Experts of a small language model.
Size: 10 layers, vocabulary 8192, 17.3M parameters.
Experts: 64 clamped SwiGLU neurons an expert, a shared expert of 64 neurons.
Below are experts of layer 2 (counted from 0) of a mixture-of-experts language model. Rows are named router (the router's row for the expert), gate (a neuron's input weights, with its number), up (a neuron's input weights, with its number), down (a neuron's output weights, with its number) and show model dimensions 0-127. Each number is 500 + 50 x the weight over its row's rms, rounded and kept within 0 to 999. Numbers have three digits each.
Before each expert's rows: a language model's description of what the expert responds to. This comes from a sample of Wikipedia text that the model never trained on.

# expert 44
Single digits inside years, dates and numbers, especially 0 and the second or third digit of years like 19'0'6, 2'0'12.
router:481432547464454524455528522471517438564551569566600553519506572579475555572559550541550532527467479546524442571456545460557472534506557551523443436532527462531572554476509409543436570451458434493541461416559469476459440447414540580538422563452572539520454546546417513507547432544449542444425437492499473553571561562522461472494524546597542534502527474469466416553527530503433545563440
gate1:409521507432549593498547512462526496446519586481547501504492509564518464557513486544471520427525408571555541465459590474542538567605532502505469505471574389565501492439537530603471487416443492434482384430520462396463459498465564514564519567557555499520510568495504536483496401545490526378501486465434483524526531475467446504523521626465551528527435431451458447573538494458507512553464
up1:505491479526465471480508447483592466496549467478420558449487564477598469600533355451469542550499469479502503522401561513571516449510501545499431431496520418501550531439516530479525599464439525434513480410485395457435557487439589500470512482536434445573532468505539539573596427570435581498532501488497579528438502455538468504580436513474571523498559460558551415520433457445511505525475
down1:551535503540393565429468465547568556542512498572527504483526509461502504568579527552486490471436481525560476556559496538452424482519484404528558521493558435450478559459550445508500626567469460492467559500515485542513459402528502494387363493541559545540546501521504545499580497432468374546529465483524564467549580515478548506542461504487510543544588567504483471365460428481521517575571
gate2:436502557484427615484481562474512464554540579549516513542493566555540537551485529616492509506434470539465486580490611490549489500549559582501417458505498447573624491498510476518390521416485398442503484445534467387496459455466568524529463560480564546485486543524488543491521460557438568474496455494442503569447499494505430511514556498534629530510517378489446476563509544484433544551504
up2:462504558575346503553477516481467465586444564461541479473423529447636536527523457580503526479478457461456476595551594471521463476510517581519495557475463496501599460480519551483367467434425400455491565547470532380450497511453512473483496480529535554489517442453567459470483471542469555485483562554463543489438460505526427573558489510495601509516528411529414450484511553451517479523532
down2:499491538528469513455516489470505486478528484485558569506560531468555451490408485513470487608510561527540530477539558589445431496505434520509461408607485506517526540501463427558427451453352438390564511459511551522538508520426487627455421522500552541461490548476460494491487498453553441547512355418482507420524556536452456561556555521581528561495460531453407495501500589554536508466492
gate3:450481576434489530493508578501504536486501523597476442544515584543493573531577535537479451507535488523547462474461572489618497565562546550415374391518546457536535568464476387517433519414486509471553393398532516456453458522467539552523495570466535569427535531573491511499534418498497521487480375473476407556528556531491451510544526561488533546497448454444490464518489523467495567537426
up3:475508580436492483520483484522512536535494533562457477541573540530398566507572547491480442532524502525525529455445531530685488473547519607413419416568455551529502593509448344498439503471494501572539459489530499583493459566507461534544414525511474484475545483562532505494562496455550460531413432457556442526598489535505550572504470537453459482497444520498473500525561477371478528469526
down3:550533525630472537558459542566519482539527469546522449458551490470467540558456447486529578553467427422519398535507591511483468536423579502405454435463427597434565531479492479433527494420461557564506491460552467481497521550490555492448437564467487499464566481526484488430554400520501414471497398466529539467442501493530518383500557562513506590469571492540529608482508564530527421499535
gate4:477446500496516525487506549463539483605489618662467553481458588496474568608608548528525567497396490467536469525477591443537525566487512482420466506463552450518539519525482328533489558540455509478528480473489458466456477465471560576506516489385539490480533597461526463486472454507466579546479479532527453526446511513444400438527509506523469454522493471567495506606465417516499507495539
up4:519470450540493427502549466536451569569455603595513554501487547483505490566603562447536511495452508495463427473507518474489493523429447423470510629483513500434474558601441428490550562575440534552567539513503560496524516479484465528435513439453493444568466516516553388555453525461532511533424543577570483455498486485481409385458427411517428420517455535564549447495534431534526490477545
down4:505509421480472573505528528550522533547488477474583458555516514455521467529482469561423472482464488519519444464541521378505525566523497460477411482487479576543425402533529541499445486542469494542444495487497514555482441445539636593534531535493478567450464511621448536545510532406494436496573569577469568459489530515496526455503435433610522466380498549501470488582587474394495426446555
gate5:430459513391502549544466577481469544436554430550490576521566525484533502511546531535532468448482479551588486501402536471566510515556530535436431475513477401541430598497517484522525588494475416431507433460606431480479408470524536543539570558535512503505560610573500547536542474509561496503457436469437443558513546382516501493587532439445530540581453436491444468562477514500487580540498
up5:419503469452498499596421473444473589421546427548514446485604504485532487485526541473531481374529479490510511463507488501460438433503543522480518499596431428551408580538562567531602563496583444470477465521638435419494451474580525502530543495580476441505474541493587585545529472469490443513439472505465539520480546501571546502530509456460537499558494507497453475460363456451515495423506
down5:559503512535487521445483470497485578525522497483553450492403444481481473508341403537479494502497423551471516442519449590477484603526477499573548522497445436412473475440572420477516469486461469508461592479454578458442577524569505596493405551531493405557401489523476465517596466513533432490513535529485496508486465555517526390491458472520381427496500446473527569534476509570435490454557
gate6:451431554489443565463537562454500394544505606491456493533447526540496560511516594570491561460442486511561417582443563453530476523533616523498463438475526446552564505468538457608432534428539481450502469439521474482396366450413569540517483566474551543448488527505474575431520461545450493464441501419446443564513534506526424557473513524478541568541539433484452490512459570511470503531484
up6:452441469525440514492540448522469397536472605476445467475431554509510454441489541489498579435486439480485487514452561533511490472518576544511501529451489501441468479490606535620432504460528538451481534399462522500402404523448539459457449496495504527419524427434526534446401561548419439464478602422431512487503489425511423591505399491435560552576542468477509492459475528504512441454583
down6:554559518411487576437431460421479477460470499430543549569516431518581479502503518415489444564510565442588540450536519517500412554486533461572452478573472538519534570486473525485466563547445414393561529441493529534473440516550441645451427525471523537548494515560474491525551452454490457510545499408483530515573539559555461530474511555621484478442551511446380485480521531475497417472490
gate7:391430545489465557453500545474459495549526507533512486561444532543510570563549560578471502524472502496549497539490556460541506529541584612564436456493574413582525522487565425582453529417545450449494466395511498449423429439459585561579460575504572557497489548517497509471488444528511552467502427496454453585526595502493492496541564525497596511523485394423469427542511561495467559551500
up7:503416531524492577471535453522410552510468549483496481561572501506513561580588508517506488599477517392556510494502465523504466410528547567591400560537532497585517540508509450558419529433583453518492539430478515512464405436509490529566388524569538502511482422562572488474425469498628530506501436551493486560566543514534529552518539519472525426481523444403480416569543487493510458466573
down7:536499518555418485462419490538501407491501533506540476537575468530468449495443541462613528507487584552539369486582425576496396578496561531499446543464526544482482449511488415573533496487560483526495586454447557450545497517512439533546444520472565462556512500516419495428470458394531447405564409503552573466585540496490529548545526454463527477489466413464464554447559509437450575503457
gate8:457461493451415585508546574434558487517501548520496557494488511566514528528478446540483541536441541490532491536474576473540572499530556522583430421470551371572586538573525500506483519455559463420546412459563500414448467440455537560581471593519532500485492522520481517481589426555511627438497379462460447556455572532475434466519514552567549495532496436425461481502458556517442528532480
up8:552475447479528606486619475573431443467470590505540446539585485487518413530469508482550577614463494450472476497508461541478472455518495494579430514527504418522615476559460548637560396467531521470540525424513518507493526464560549496531452625530505444476480456516572498534463374416558529533563419483432511506466513518520536496506462512538509484440515442406530445453449477511499520517465
down8:440485460496452588416477473548513465495535487514621522524519501468462483509497543498488466454452645499517408456499411587462462498461569554548490547413461534464580408438509502614473646496531527473574579507491569505574461503551550452491500503549549445532496487550452523466558594495546491481508481468529457402490412476547428497515421547481509486502531515478551461447543445458419502526400
gate9:419505462454447555496497540521538524551554570542465521531528535563515542450577499572489526520417497527511536544440555388541515534583563567500480486525504390532479561507528498575430539410437420467508418394555416438464420444448515570590525524505574475516468520506495590456525466557448510434477480444412430562486557513529429512501527473486549557514529378455494469542455563542473576516494
up9:454498403534495487589507487520503498514499538519445538460463534481533467415587463470510554511394477523473518522464524526459480446541540498527514551478426484431469501523568608583438492402535426522489483424638464472475412465434506489582580515615508453472542462456525594532500500489428445421455572493408489461490536489588476563500483484435553598526583414523526420470452541542508498467466
down9:574546529479504530436458497450520482511437508420547489523431518526490439540430517531495449480549523491551580443632502544422413534473510466597526487555511605509508535460537454446482489543477537387560623465517558540469410537498501666482471504452519525521497472510475494464582512466513401545501482416519582467506504547497436495482511536598406438502506476487517490386498493519428408503492
gate10:479453524432541582471545580459530507506483522590507530579456505558485562552534610551550479510443490519538507540436517430513578496610590522480517460407582387532517526442522478520475542485463462431541424517522457466491422452489546542640492583498599501455496526516525465472525440465537538455548477499583459574503510531458439499507579538506543507501487461417408445569497571431498530594476
up10:451474541508571539485531469499457573535489493563502499565536453563434540501508527495437458520534436527507586519502480425478519515630562550484529536461525409478465472441482404462569547546382538529398496583549496520592495415444457500559500510352501492499496523444506478488513470430502533482611472503508425521542412550467482577503512447532510452645477514460500437525500421443549494581482
down10:508452526533528488524485507519550515493452529459512491481508479478494477483513625478419482530487536517441404519517444578501509487440533592468529526386437498543483490468392576432487499446497600559424478488351405520518426531481502453508479475535416591388508468503490490524567487585528585494426475532516429479468466466453490435519491506455478539500507525396501617593532387556482535475472
gate11:489519449412552591495489484529590540457425541646429632536518526509455545573466486512508489425519547515570481405380540474550495444571425530490472472511473448530473541448530400535479561473495508426513455477560358436555456501559445537553481518446522499418566480609504500459486483450502496488588496501473506529497476420433503394495525475499462451477510491492482488498461466462515557568528
up11:474401464448499474538444514454470499442460524554543460427509537532471559475567473485592522532448482489410535497413459471567521511490477492405471557500603449538510544543508456425567584509425421482521482495533534537558422479446536543443480485532484444527466528483576461529410490532464553425467446516435424553537520411584466385423507420473449503511465524470436453573613453587472524563484
down11:462463409506607663601456413459466520510453526477511513531557449451438449497587549563551454530440444550560445520458457448506508448496474471496412433453466512523505422535542576448517497464486502576534488544440475550512505481497506507529505467573501553465520587568507568482520491503534469529509587614491423558456469523502484482557483480546536493404596526511428478638561436512556494468480
gate12:459512538410535555371556547484533534599549498572506458539493499563462521632471476576475503452500523496559510525504603464580535549579536543485415505496515409561605420490513460543435504460495519493514454436531479433456466473482513567624497613547590511504541566538429538493512440492538572478551491441525416595577509531508437540498519449486502552507487471436521455559458501476487547490485
up12:536540478517533519485551552617472557510467489547453446464464531452490483579475464530462460470521478489475597459585486473499468420527491552520498621525422427453638424546477558579499485469504612462504521519432531460550494507583538506604504593482500481541517489520445517434597431458606563498522543501561485522498475545515456502535451509456555511474550454496557414505342515472481434448500
down12:549480522542497534408528519525460469437406500543427531539576502469477591556460479468428494452557574546528393458571483523477394471462540560573497537524525590577567453529481436544404448479501587505541486560453529592488504574530459595517471547559556451494579504499517524502588550520566457576535504445503431496483446561437464517440459465453389490525456517511408463517477517554451493568501
gate13:440452546492474509494532546498507530506504520539496525556518568519454501580527470562495454514521431582569506525458564412587477530549527517557388387460530423567536524471523431571479607473483442426487373425503428502449393464522610550546574640482511532547444578491511508498552419575520521437451462527475471523513565521457482505515487582532523517564505513467473437508475514487493534581462
up13:543467562546490529542550504474515592489461531478443494506531560505515462532576471514453415544663434524487563488541516491553456455547462475563448401456448535494474584453482392559460518496519451474451462515500477530497488537572542499574601628488491487514467449480580469499581461529578498532444509488497489483494548577499640550494479529469548380581497454515432422477401506466533471475540
down13:511579547547482549413453453479520535501533519591444383528487491387408549552491475453491456524470536597570493432519445584413409473509562526526495535504506576457540532419499488514517502550478518487486534460471455519499456510515501509409443601506513556449577512456446592472590567497420510457516462449608501551498513555471457553489628505583454505545585489535434523464503565534447456507487
gate14:429468515463539576502591558486507497491541531550519512569532546589532565513533528574482517506517402565499476506482537442514550561554592514502496490452532447556521462522552501594450509433489485463508409429590473399467418377475540548583514589441591532490484496534509535444524379536526522407482463472463454568534560494480451502498532520480551529478500413440433475624495537508452534550426
up14:483459521516542475500512529476520599499612435548506481570570549559448586574596531476471425486597450529526568457437469430534498542564466501388499532494454464501447526440484495481513485537460508456442449536477442477513544495503444534574522468477493431563500576561468460531556538418477543518481489434480427515556461662516578541498478524544424462494407553410404443524476489495532525475398
down14:529454499542552426528517602548619542529510481505478392358488512507507525507534520593472471374456443506479549562514490446490511442420489539479618549478476510541491536536516454426498486458566512664522531536514447419496547480489506423429433531487455454465501505513511459467569501521422581554453512546553508499448489502479562466468552454415454546458480569479558515524481451548430559571514
gate15:450488533419451535483537566494473439497530546572498530549509525579447526560535511542511460464501477570544513485449583419565500577503563574492490459500575458598527530480473424576473598432452482410523459445549458422474401477458571575595494598489521489488533551491506550496480464603506530453489402434485450554482552511489463453542507540501552566513506438491421478540537569525462566628449
up15:512544519504464476519530499491482473436512543482442501546611575609491515563625563465525424515520469534527469462519568432512495495476543587578488460493482574580487604473472432648395567468491504425567512436522493421464409489545499553541534564479482543483510523486532449468419475574573480559460418420491498499550533573518519436544425491520497574502473545544413499460477524565527493561506
down15:602583495565511517476414469505522464489514535542498513533359458466427533518420481489492464558459518470625397482522523537366402530543506456552400511574462553448554395516458517472507462432493501464450526461557430488520456438511570460423482542465461502485580554476489485456529445448444469439503486505572559505527454509536534585537555531532444551494532533612537531432449524539529451471496
gate16:415530490354483550492566524437471514557470493581486466543470559594530522514529586562452492483533498551563458514432628494558555491576511525484463428504499409549477538528521418490458481457475449423483376568561442497484424487453540532569477531530550497497484574511546535469547521501487519486447381511528482565513572456497518474545484562491491552548447411474474407489497515462430626521445
up16:480459432601508561508464504474521424485511559465511517528446540461580506534499450531460595506419450433479523541568491485403479520417546462538492542505565423511536422527506592525486422501602469467471512451481546461482446463524560514489573555478527508441445501450535421520410491542496550415562505472385593497416564527542448441521543554572551544564553447474552476472415524607538435489457
down16:514528476436520460396570437514410466472449533478642512558488522484553431545550560457444445537525601483492506487465484567451477466520498454636508516536561468508470437468479519543497556603485416466554582535495545460529465421575430520470516476518541463570469526417517515528425577495494545423443520452453528583556468469546509602571505432505482425471479452434493417535504517534498486411456
gate17:459487511430478549489522525468458534522400541641544550534497522536477512545558495528475508534474467527494464492472592503613540546527508529386370488529541469528580468529487441517467519480453444428560479478493518374525464398461515592512454539469540489453491572529494454475481456546431567402462445468525448540496526466505450491496485518624489485534446461370466424575551490455500589449473
up17:454495516448479564523452489460536452429635392452461458511497545474534505507434452549475484512552548457501536569507462525477449388526575550565514428505496474554538488443484474586508547409583482517493447465505429467481482551581549476578530562531474506426532483470483521440551482550528515538515416428467517521529594552537580569568572511507602593544543442584484499481435561407435532499445
down17:594527540525536475461506449496483479503425507524415435465545512502499480497500554507534462469562508490513512458564438683481453437564493511565579542477543472435574534470388484474501461446512467526519507521447543394608492561490426444481432499473556415471492430390507535462589408476506454541478486446500428454582539526545526542506527509497475506551448507551473467462368553470538592541483
gate18:468533583485561534487537559401475464642414483549521417512412571524435471647462574561539436531508515451480546588567517489553396468562475571451481533451501463475527428428465442494530550485478411548421533462403515476471527454450564482588516545504541554563470451464484471505554380539504534456461523483523564501531484543531495475536486542474497475535578445496480425522450483478498539488483
up18:519505548515565509498484478480465521601534502548438431519390544557439470607428529521546416564548511468415563579507453575577380424531461466485473549514496507473449515443447424433547527479451435544510581443416478545546542487472508495570423544465522550559504436493457482546527447469560498505531513500470594487650437530466523412507401479536437440474541522458490421513491492485500483494514
down18:502407479481502594633487467545495555502482510481549499475492406442458419574554597488626534472465519465526480604566421468577449432425419476511516454434444530416462442493569503377640593461561482483503585481512443550523463481500555489506527490497501474521539494497510442540467426488487483471460563507482560498534442473414446484510455502509457430464511473514516578491509527549536472467442
gate19:421447549490500522437502512429514436466552548538560575547470567581471565550525541538484486569473481514552508563451530428523497540530545539545421436479580398608533482484518458562436548402596404488499457404550367479439409459538506565567490582468557510515493568529487492453534484490508537459512450401500463556531579512478498463487539523501507552467497460449469440527489509507445582529409
up19:495396516525477538466420445503522427472525512457578524515495553504581564516480522487480582563514463427548516578509418505427470458459517488566439464493563482582483547473457462579460485423656388519509568493579411542456455497507476533495482488416464531511465474485466513473507468500509502453534502380420501507528575579415548420430560463481504531465516461400491364463479489498494490439495
down19:544539523482442560506465477554616402550431513466520556526486480507517571469454502486545542500451523504505462503472412572475506423477484415534488525457590589479487489448477511509579558485406517478480654597475462451536512444549392549469449554443518531499468449476473523401464535414447480384535518561495587510572583510541462455524532479478477413453470461436486498408501449535511437503472
gate20:406425607513447559481493561455607531574492514492472528491504512547469552551440525548470452512509521539558568558492562434534507484580516541509431358514487473555513439493481455485418488412484467384505410490475515447422451394428596529504464564506515509450500556492452517521493462545482559543451477411482483545534524568448438530459478585519549497539505391435489556576493512534411514503515
up20:518434595574458518545493534494585561526441479412437535439550494553459478541414524474431425489545503549525609478520540480458528433586457549535488338524446547503436409502456496430506445485458544414450470508462568523487477389476560459500482509561472491445551490428466471488521488552491490608438537438467547473480458582429501583461439528478543507565481485493495538496458419503468446453567
down20:480542518577536494488505489444502492453459482588481505420622570458572443557393534502547441493573531480585571460532423464513441488521478544564492506434541520458479542511547587576493419516428441434508520426430477490491478489466550529385464495468510554465492488446521616501521419588459502542500536521539556566531530596460442568533496548580484499536558502541491534452454478611512546602509
gate21:492453571514574484469608483553580483503491473558440535411496564528502527531545566532532511395458481532578418462462516480489552477503491456483473437528489491473512466503528523487460499534455517435529482462460402591442406505545561537579577551532513493556559542442470496389540452474409502462477523508477415481583582492445467581486459555433475477521630533448507388542432491463498465612535
up21:496450559448555462403549442541518474566466484572426593427485542560470468532476604512479514408451485473548411449454500540470561477510490451534502498588507487491517477506498509488476455521394544467576504471504454608453383523542551559542484532493542514569493515399443510471540493468464470474509512524437479493624605471446438550506450535459487408522638546442517465516500543445489448587549
down21:438507492436499488511539551475488465558456542531563571505515483545520474520540564570489570405458508529526464521576460470466570472505469435482514541362510520439485413545528506499494429520512500487389447614474456471534497480511510557578565495485475444542551478510470476502466579417561442465435508599442460527535475446582451513566494479588637419473493516493515456607621427481516512467565
gate22:459462484484460553456482543513569466602590517534530507552466511494577629550501601623454489551511542515445465604397545433561469545555535619517448465528523475563468492508499412556455485431502477523451469430456471519420465472477533544539430516522504579438516527547452552511498407545524534449533481510481498551611584520468500511533531477509530551473561484453527406562532587438488535544500
up22:531416425529458526522519477534558522574519545462579481449434456429634566507549521537443486590555534442408457585470514476515461445560535578531493509602430540507466518540442508517441434445517524544422546439410495572493539448506446483498426460535489531440493435536484557491471482513549469477513543503469531520564556506497611579455494431494556547520535523512556345525504534406532501446531
down22:601470557556406480502478532481502428554536491485535594487573501516537497494499536485554531469570531533566479483471428561496502539414533550494473552542563608484515588463419414506552529509434505513607570494496540486519491614452435546469342490443510506519545478516437538455542444428488412547496374465523554510615513554475521498512513506515486490414434482431523558474452557461470506536528
gate23:459493495458383498439521521488610458498517458509559442505450519530560495591463597512502446520522552564502427413425552410507439484528546466571453476532505498529420485527580490532469527445460448467396446436483523519411538446529459509541408500467485603550509502637443524521513546549486532556468441511435464579613574423475509503500490487470531567555479514445549452512540570540496556520563
up23:478489524493541551571421481491519445392483455457494452557579487493555471433464485521379428496547464418476513504549508568486511490530561535491530435489461472580481448488454522512524500418568430441414439462528464456516515532525528522509493547480536534434489467460562535474592431569520521525555432456398510488450577518578593568543516539563611547561469450412458460453451614450451487483415
down23:494547534488497547475470447432468493528438496552460487411549493469475470498465532372515535584510474453456486445491466598414396466457505573491552518475493420471541484480464487491583516473460472557553539508480470396545517538575402404521457422461581344535541475416497473463499465542454500518489458434468496487546428444525491497502549467496485506514546489462593444400447539492514506543349
gate24:483460529492446512451500541481505515572477527569529564599477591556546522561587553562490515548486466539565443486443534427564558564487529527484431442576609464533566511476495388556381599477502406444515479442503474480478416487437543588485451548461532513499506599536457486526529453493505532508517417514455439551489540548466456451575592513496556503490571477423540425538540539536439577502502
up24:477461543446429539530489496511529525436545494512514460519570438533538480522460571533457487528537426429457472526570506554448414503559472559467516453516422511577328512506468438501537492419574397490443427506551544452476471476520534500495422541491467549479500448568604482439377455572525506583481424523441468533563618462469555490524526543568554561547479481383495478490475507557465490542501
down24:464547529539530592471444425489498504516521518484521510473550461474458503414496530418614568484511445443431495449579426545408477490507507534538600556439410450477544461471470502500592492453457464581472550558534523388539568556568465401512456452454569414463504484492501500454508428529542449479510367423493577446511439432523542563495549459448511490484514483530495514478473520531551619541439
gate25:442467568513455546495501560386503433541502560584460496517482576546478636544526628590535492448521468559534463543470551449552529536565518560482486492467564464559486504451521442542431507439494457505497413523565488465400460476484590522609495560448563561488484589533539508427480401472478576520513491438449463527565516577488433546572537541447543526471491437514469451558461541527449544497479
up25:483476517440556506580537453522500612435531496517496542527650519552390395425510419518464470498525419531527641462451404495513585498474496469556492475522531503537496513458528445586497434460522529508568434431553404509537446512540485537501492551467465480475421509471490462498493493512521482500478425530444462479482586555474547520395591562551503492503463485378508440466594512483504469513414
down25:453462478493515568529473443508587534483403517516492504515498492560420544513547551515542467431465482390512515526530406556387450475479527462516565552442532527472423452469520549464569532482601494492539522535425476482521416465598597464530605509462475441491480457512516557450471477591465467373435454505520555588463461516442449475417561515457506460430512409515559555395491512552460527533472
gate26:475481556435513549412564543524534550435502498564511490520494598560440511599534551561519451509555529497575504466431579492666530517560537534520412405519513457546519550417482392562473536479498537449511490436497468473411428491501533542563471604542517464527543557581434519469547494475515525516469448450533488538569541490396496516565472504500562487510451498446468370565559465457481506528479
up26:585463602504577495433566497539491508411419518536438471482506551535416517599529518485498466510594601475551516450467552503639519418524489542523379461522480536519556535444457388493516512515489583518547577465475500555455501504513436500568478564510475444552582468551463479427523493434584467608489494466519516458544459510402513522522436467461494428511476556502444465546512440412466474508543
down26:536438495573437540458439535489566518446499524561470472448625503444478536533537475510605482524420554482595373520443506448522456479445528490470355497549497582522561493486533470515513504492484509586447499415507436543508470495526527543465433583541503506502562566610477556430508491570518491510516519516553538535552531569536485442553535559530550568472563590519456611497543448405446519540541
gate27:510427544481499576465502536500603421463464662437511556517471524470589560489554510584441478483494522457414458602469548417586473582531566523534438420479520493548524509400460418556433518412489469466565510435472450444421432522480562551492499521458550500436497468519431579466522478534494497542494490424422461537494524443526492522482544488513596570487565453469465460574538540512516487536538
up27:529452512544460513489559487511522384503419682447522545406486511434582520531577508524452527478538526456432418595494485487532458513494498526547439506456467526476482426366519519594454458451478522510583580463467481488448441530469486473473475465555517516476513419466474553438424517516462473513472579457413544472482502429536519577463491453489591557511520532521484390478560507537542425519592
down27:549515491496440509396438572523498370459496544461516568526574502419553508533509424449544515540495519489595491455501515503513375576451536498496458453565515540513498538454422486541491540537354485458553483479569461510516461498549438590455442507490459513535538511544453573523474485398417434531535493467433535524599564531479433548499528572634517420430480514493479488408531515502510438511464
gate28:462470516483422520399544547459506513546604608569525553518464552537495530475519498567515550516443462563526463557487564380530465548509571555490456480523598456554543536560534482559466540492494529501559432473542478491427385433473543581537550561486542563539482622514433499473491484522533568453438457426537452565531575501458412503503540524520560538496527447435480486581502550496405567560441
up28:499500516451465561600481527518447493431500497558492470488570494582454524527493493520455456480549496516461604460472476482617563490597495518541492482531434506524510426486470438468482545394503429410423474415556446435595502488440535518520442527521482478390476484522574561488465433476410568593552393495476475541530461534550573487556502539580519543502434468468439397447579431501440548513512
down28:402392396540546493495447450538505434548430616469472522450516526462422474427529569495479529467526550484541485554557490510450498601516520568483458523469482487525573438474487473471605475451536485505489584508472445539551467550504567479464404542441502510432490535472542614429506511517431530539470445472499436560433494535554476472421587482441448546499428529605499544443451406511455545555435
gate29:513461534507582504425464524545541583534550495430462515475447519545476536601540470514422423530526509440494475446411469508567620505599603457433544430517534469518528570472500485565450493462451508464452505501526487535509493508529561521499497495449539545486530510525460564533576378593569504459521536547439577459501564577526552585510520508490521542498521490465529315468500555383530471481452
up29:497459524507520497545475480553483541494574400539499437425500542568482485560335510515486440479518510409469514455471464560444492463504604462468556531522507498565341533496474465551532502486558486520509499483530525487467450523565448499492488496433523452572471550551561539499469438657641517453482543520376533513527607511504545505496512508471476507504551488485477379537496443568429464479457
down29:471459484435550579471443422504449558503438504475482476449480427509471516468429555494554586496536473572475478464462438510569560449535464485454415602420459370537543412525488453510490515459580534493494591550523506461497475455472483453561526522474541372471444604512479510486470561460547503460548453570533499473490501514560452456386482481488491419510565487460444581536582454576528541381489
gate30:446469544410458518475551598415487490496493524542529594521492540584527526583550467531417484514504477601485473497451496386520545518579546495545490467435532393559578465444540490548472614484512476439500406511542422425430461450474553559549579597404525529544486520515452506445558484543473553409492473512513462557538523535447475527521540544511544562558466409482449497539480549445451576528487
up30:490417541458432432504572493470410551466432455455530534507485527580579467612497441495359466505527476594510545444518503365475590512552487423608498474405539476546525447452475525539541534520490506447479419541499504444487520502481542494438599513450487550526516454487511423456497557526527584455535512539505480504492471533440533498450515559504528467527375402554486482507489405473515496406552
down30:423501552446481541481507488524594475455414568550480529431488466466472478539456506504478436536439471524538486423472552479473486483480541486569482557448515549516544529478447581486579531526514480516388455463491418453542428425505614545487415557495415628524453518408503600429500595608462537436484514591521509482435567549489499549502540524600512582444509496467467483457517446461436540455537
gate31:495514473501467577517519552441607435533539533570505595549518606522520485432516641542506564449516523484534424450451456511443491554444581533487518514470543470454488494523580468578479506469561504552544442463497375516417446512377493478557545568403566505507531517496500457502505434536465499528462476476509504432452543518428448536544563554420559626558496497475469515499475548386510459545477
up31:462525512517453470493444528458583426617560547545545549516479596521498475423577605508490537522529529465507497474423471489501484514482528581565427572545576432452477455586537449464485513553470516598488480520469461628476486494428484484512480569411529511459556482510481475593478500519389477454497504477493486478502519494333508538570556555432536550595451470551527504511509510366532520476499
down31:517443581607493489519519503613475454491511531491491517520522559505531530595522502535503576442515530510419494558475470573577588454458468482498418464399500448466526514515453495556561543459479507515475505457437514446500454535424530408414468580541502586466622437455541511481569437487534508589465546536566476496475484474439456405573444564421495511489454590436466456558476518521472562570600
gate32:481394536472521569531544532524500417477423612511507514577543552535508514543474433546524549503433487461522513461556497536539479473512481608512384470552569479484615408501509559526451477468447433409560524424477521398526455539526526492510541602579548444518471488455516473403547446549489543521455430470494492526431454520458545477624492495557516508495538492389558454504460445558515574434511
up32:549473475501521544569515493605481459394478590465522453501539582555534516424461467451449529590508465475503576432532461540542501410491484515547456448559512524487638492516540570516436472465511438495510550491511537443580494524492462504552509543508519395389470441446579445420560493459526483566518456484518497472486422546520583505596448422553540547499451498420513390522467434531493501389523
down32:519539428525494549451510434521461422551455512482478522463460454424520544438554531412590545500467515525555404521493524565485345515453472504543427525545459543461554441527455505414550520518568525508436611600494447550556456522614545502450468583545546596527513560538513468498491494543432519446465487510526520437580504458536568540497584549499460510476425543507477481415449517436506422432450
gate33:503462590464538541433569539506488392516537528558469540478437558489462587528559484588451547468481513514543437545531517426521506520527495570553457483465614495482604518428437438584407560486490515488582470517525490422458443496564595576539552537547531460523558496543510512474497490506500548491538449419452422595445566457430548510532603530450583549503548425490479556549422497512466569464500
up33:523511497512571495464602461519435426474528515540499514457392561477526548553593452460410502479485477484555492493600454463517470461495469566590436539467581487463605556453417441609482589512504537538587491567462596501491478608601554523506560538588532480550521468461524500530520547471563562492485492467492495513428584473491575495502534432436539567502524520523485473506381470517521513409491
down33:584558539487452624423531476629587438430532477463488426549460466454460520565470448557557457534454529520529465405497491500452426521502588495486437547520540560527596478458435438597459491633475437516488560484480455499580402527457506566416487604500537516525509467515501559508482533544492528531541544519557550477501578573489454464529568542593452527496455523485450543472559532471478484485504
gate34:459499525473519510505538604473486482514525602608476530538523555539450617490556550533531483558406461493570432559440562489557518564548510627516510497500527468555498466517532497561479535414490474485507463480560460388440341480461555559568510539508511488409527549508516544490551476528435599462537479426496421545508533483483468573545471537503478571580521507455497442596494573531505572522454
up34:479492507516457493546502467465434496480517617504438550465518544478448595518614568458521491513416473464503442571420532573551575507502458614519478491530471527542485444483574529550458509444480455481553477468502504441484409548496494501563557496582472438352549533440553540468518552528390577458459500400502475476551510493553520578531380547487480599542535539483471389546509545510528526479472
down34:625539483502516585505421570512569415527512538499525512452456451458544445517527534515461494506461521441518456573543562532434448646530496489502507449554469567496544521480473506435486416504513523480539553467602518451496465453481435544406431451517481477491518502575442633480524484502474445503511493416541565472500517559481483495556556598524385464443506556559427525506476509472450360579547
gate35:505438584465536559389577534548566528528511522642447585506434574549495550523517488534574483479444487505528434555462497462471428557545577526466466491515605421495543528444474430548444491486483460427570462473515522477399455487537520548530562570378498473523487601526471542484528466526577541489516446446474372509424548528470501454454567477430513533480527468500496462552461514527401540535501
up35:473491529440461542515484526400525531467485546508546473530593532485463502498543520588483481572557450543500514505474542536557502548600515531457514437542491554564402510469566534503389477409549493428471485418574483438459478490443524544494381546508481591331476505560536480503469492532403466559472416495549490522498500546488540534533530575610460545579526511475480514456591571450515588539511
down35:508499431597598489526470454428434545551545480525485478530512591549437479420511508587604501471515447449540518553492522519388476564510579580426574490497510544471508530541570530502527405484505476432487475477508477418557509529506557395453471462436540489441574477520575488449460417536428526457522484492515540600462396487531532473535589535535461477471525453615608533511507509506553532488427
gate36:374442557438480576458499567470541453489480570572529558583495522613474562546561545572507514439458482581487481500435524434546525551542536560485470489498547411562574431491476451527447552431541477424489429447552445464435421440517586555529473554485590516519492542510475542511519423499434575502505456450431449568489546529446502482499552560518528495493537392458479435513489566462460580546454
up36:550410565450454469460615476431551596520518545556523529463438605590503572479547539500467387522553446535526523559546450412516415564552540521505446385468488539527515479347573503505494521461466508474500517517490545447482466425421481526555507588491484545445449551551478476470529496505484522482433470513596450502466505518534464535511490521505490556535532586442424463612549575485508467550516
down36:573454590511512475446519487463502459403478587503393579551518551452429434433471442504518473486490408452483503550473483422443410623454570557482556471544511497476489511509527543439472435488483482544453476457528479468517423449435495477481474502451513580380490500513537459496519442538453515514465452621555494602400456554475518434422628550507502505481477515525497584508458536595512495467470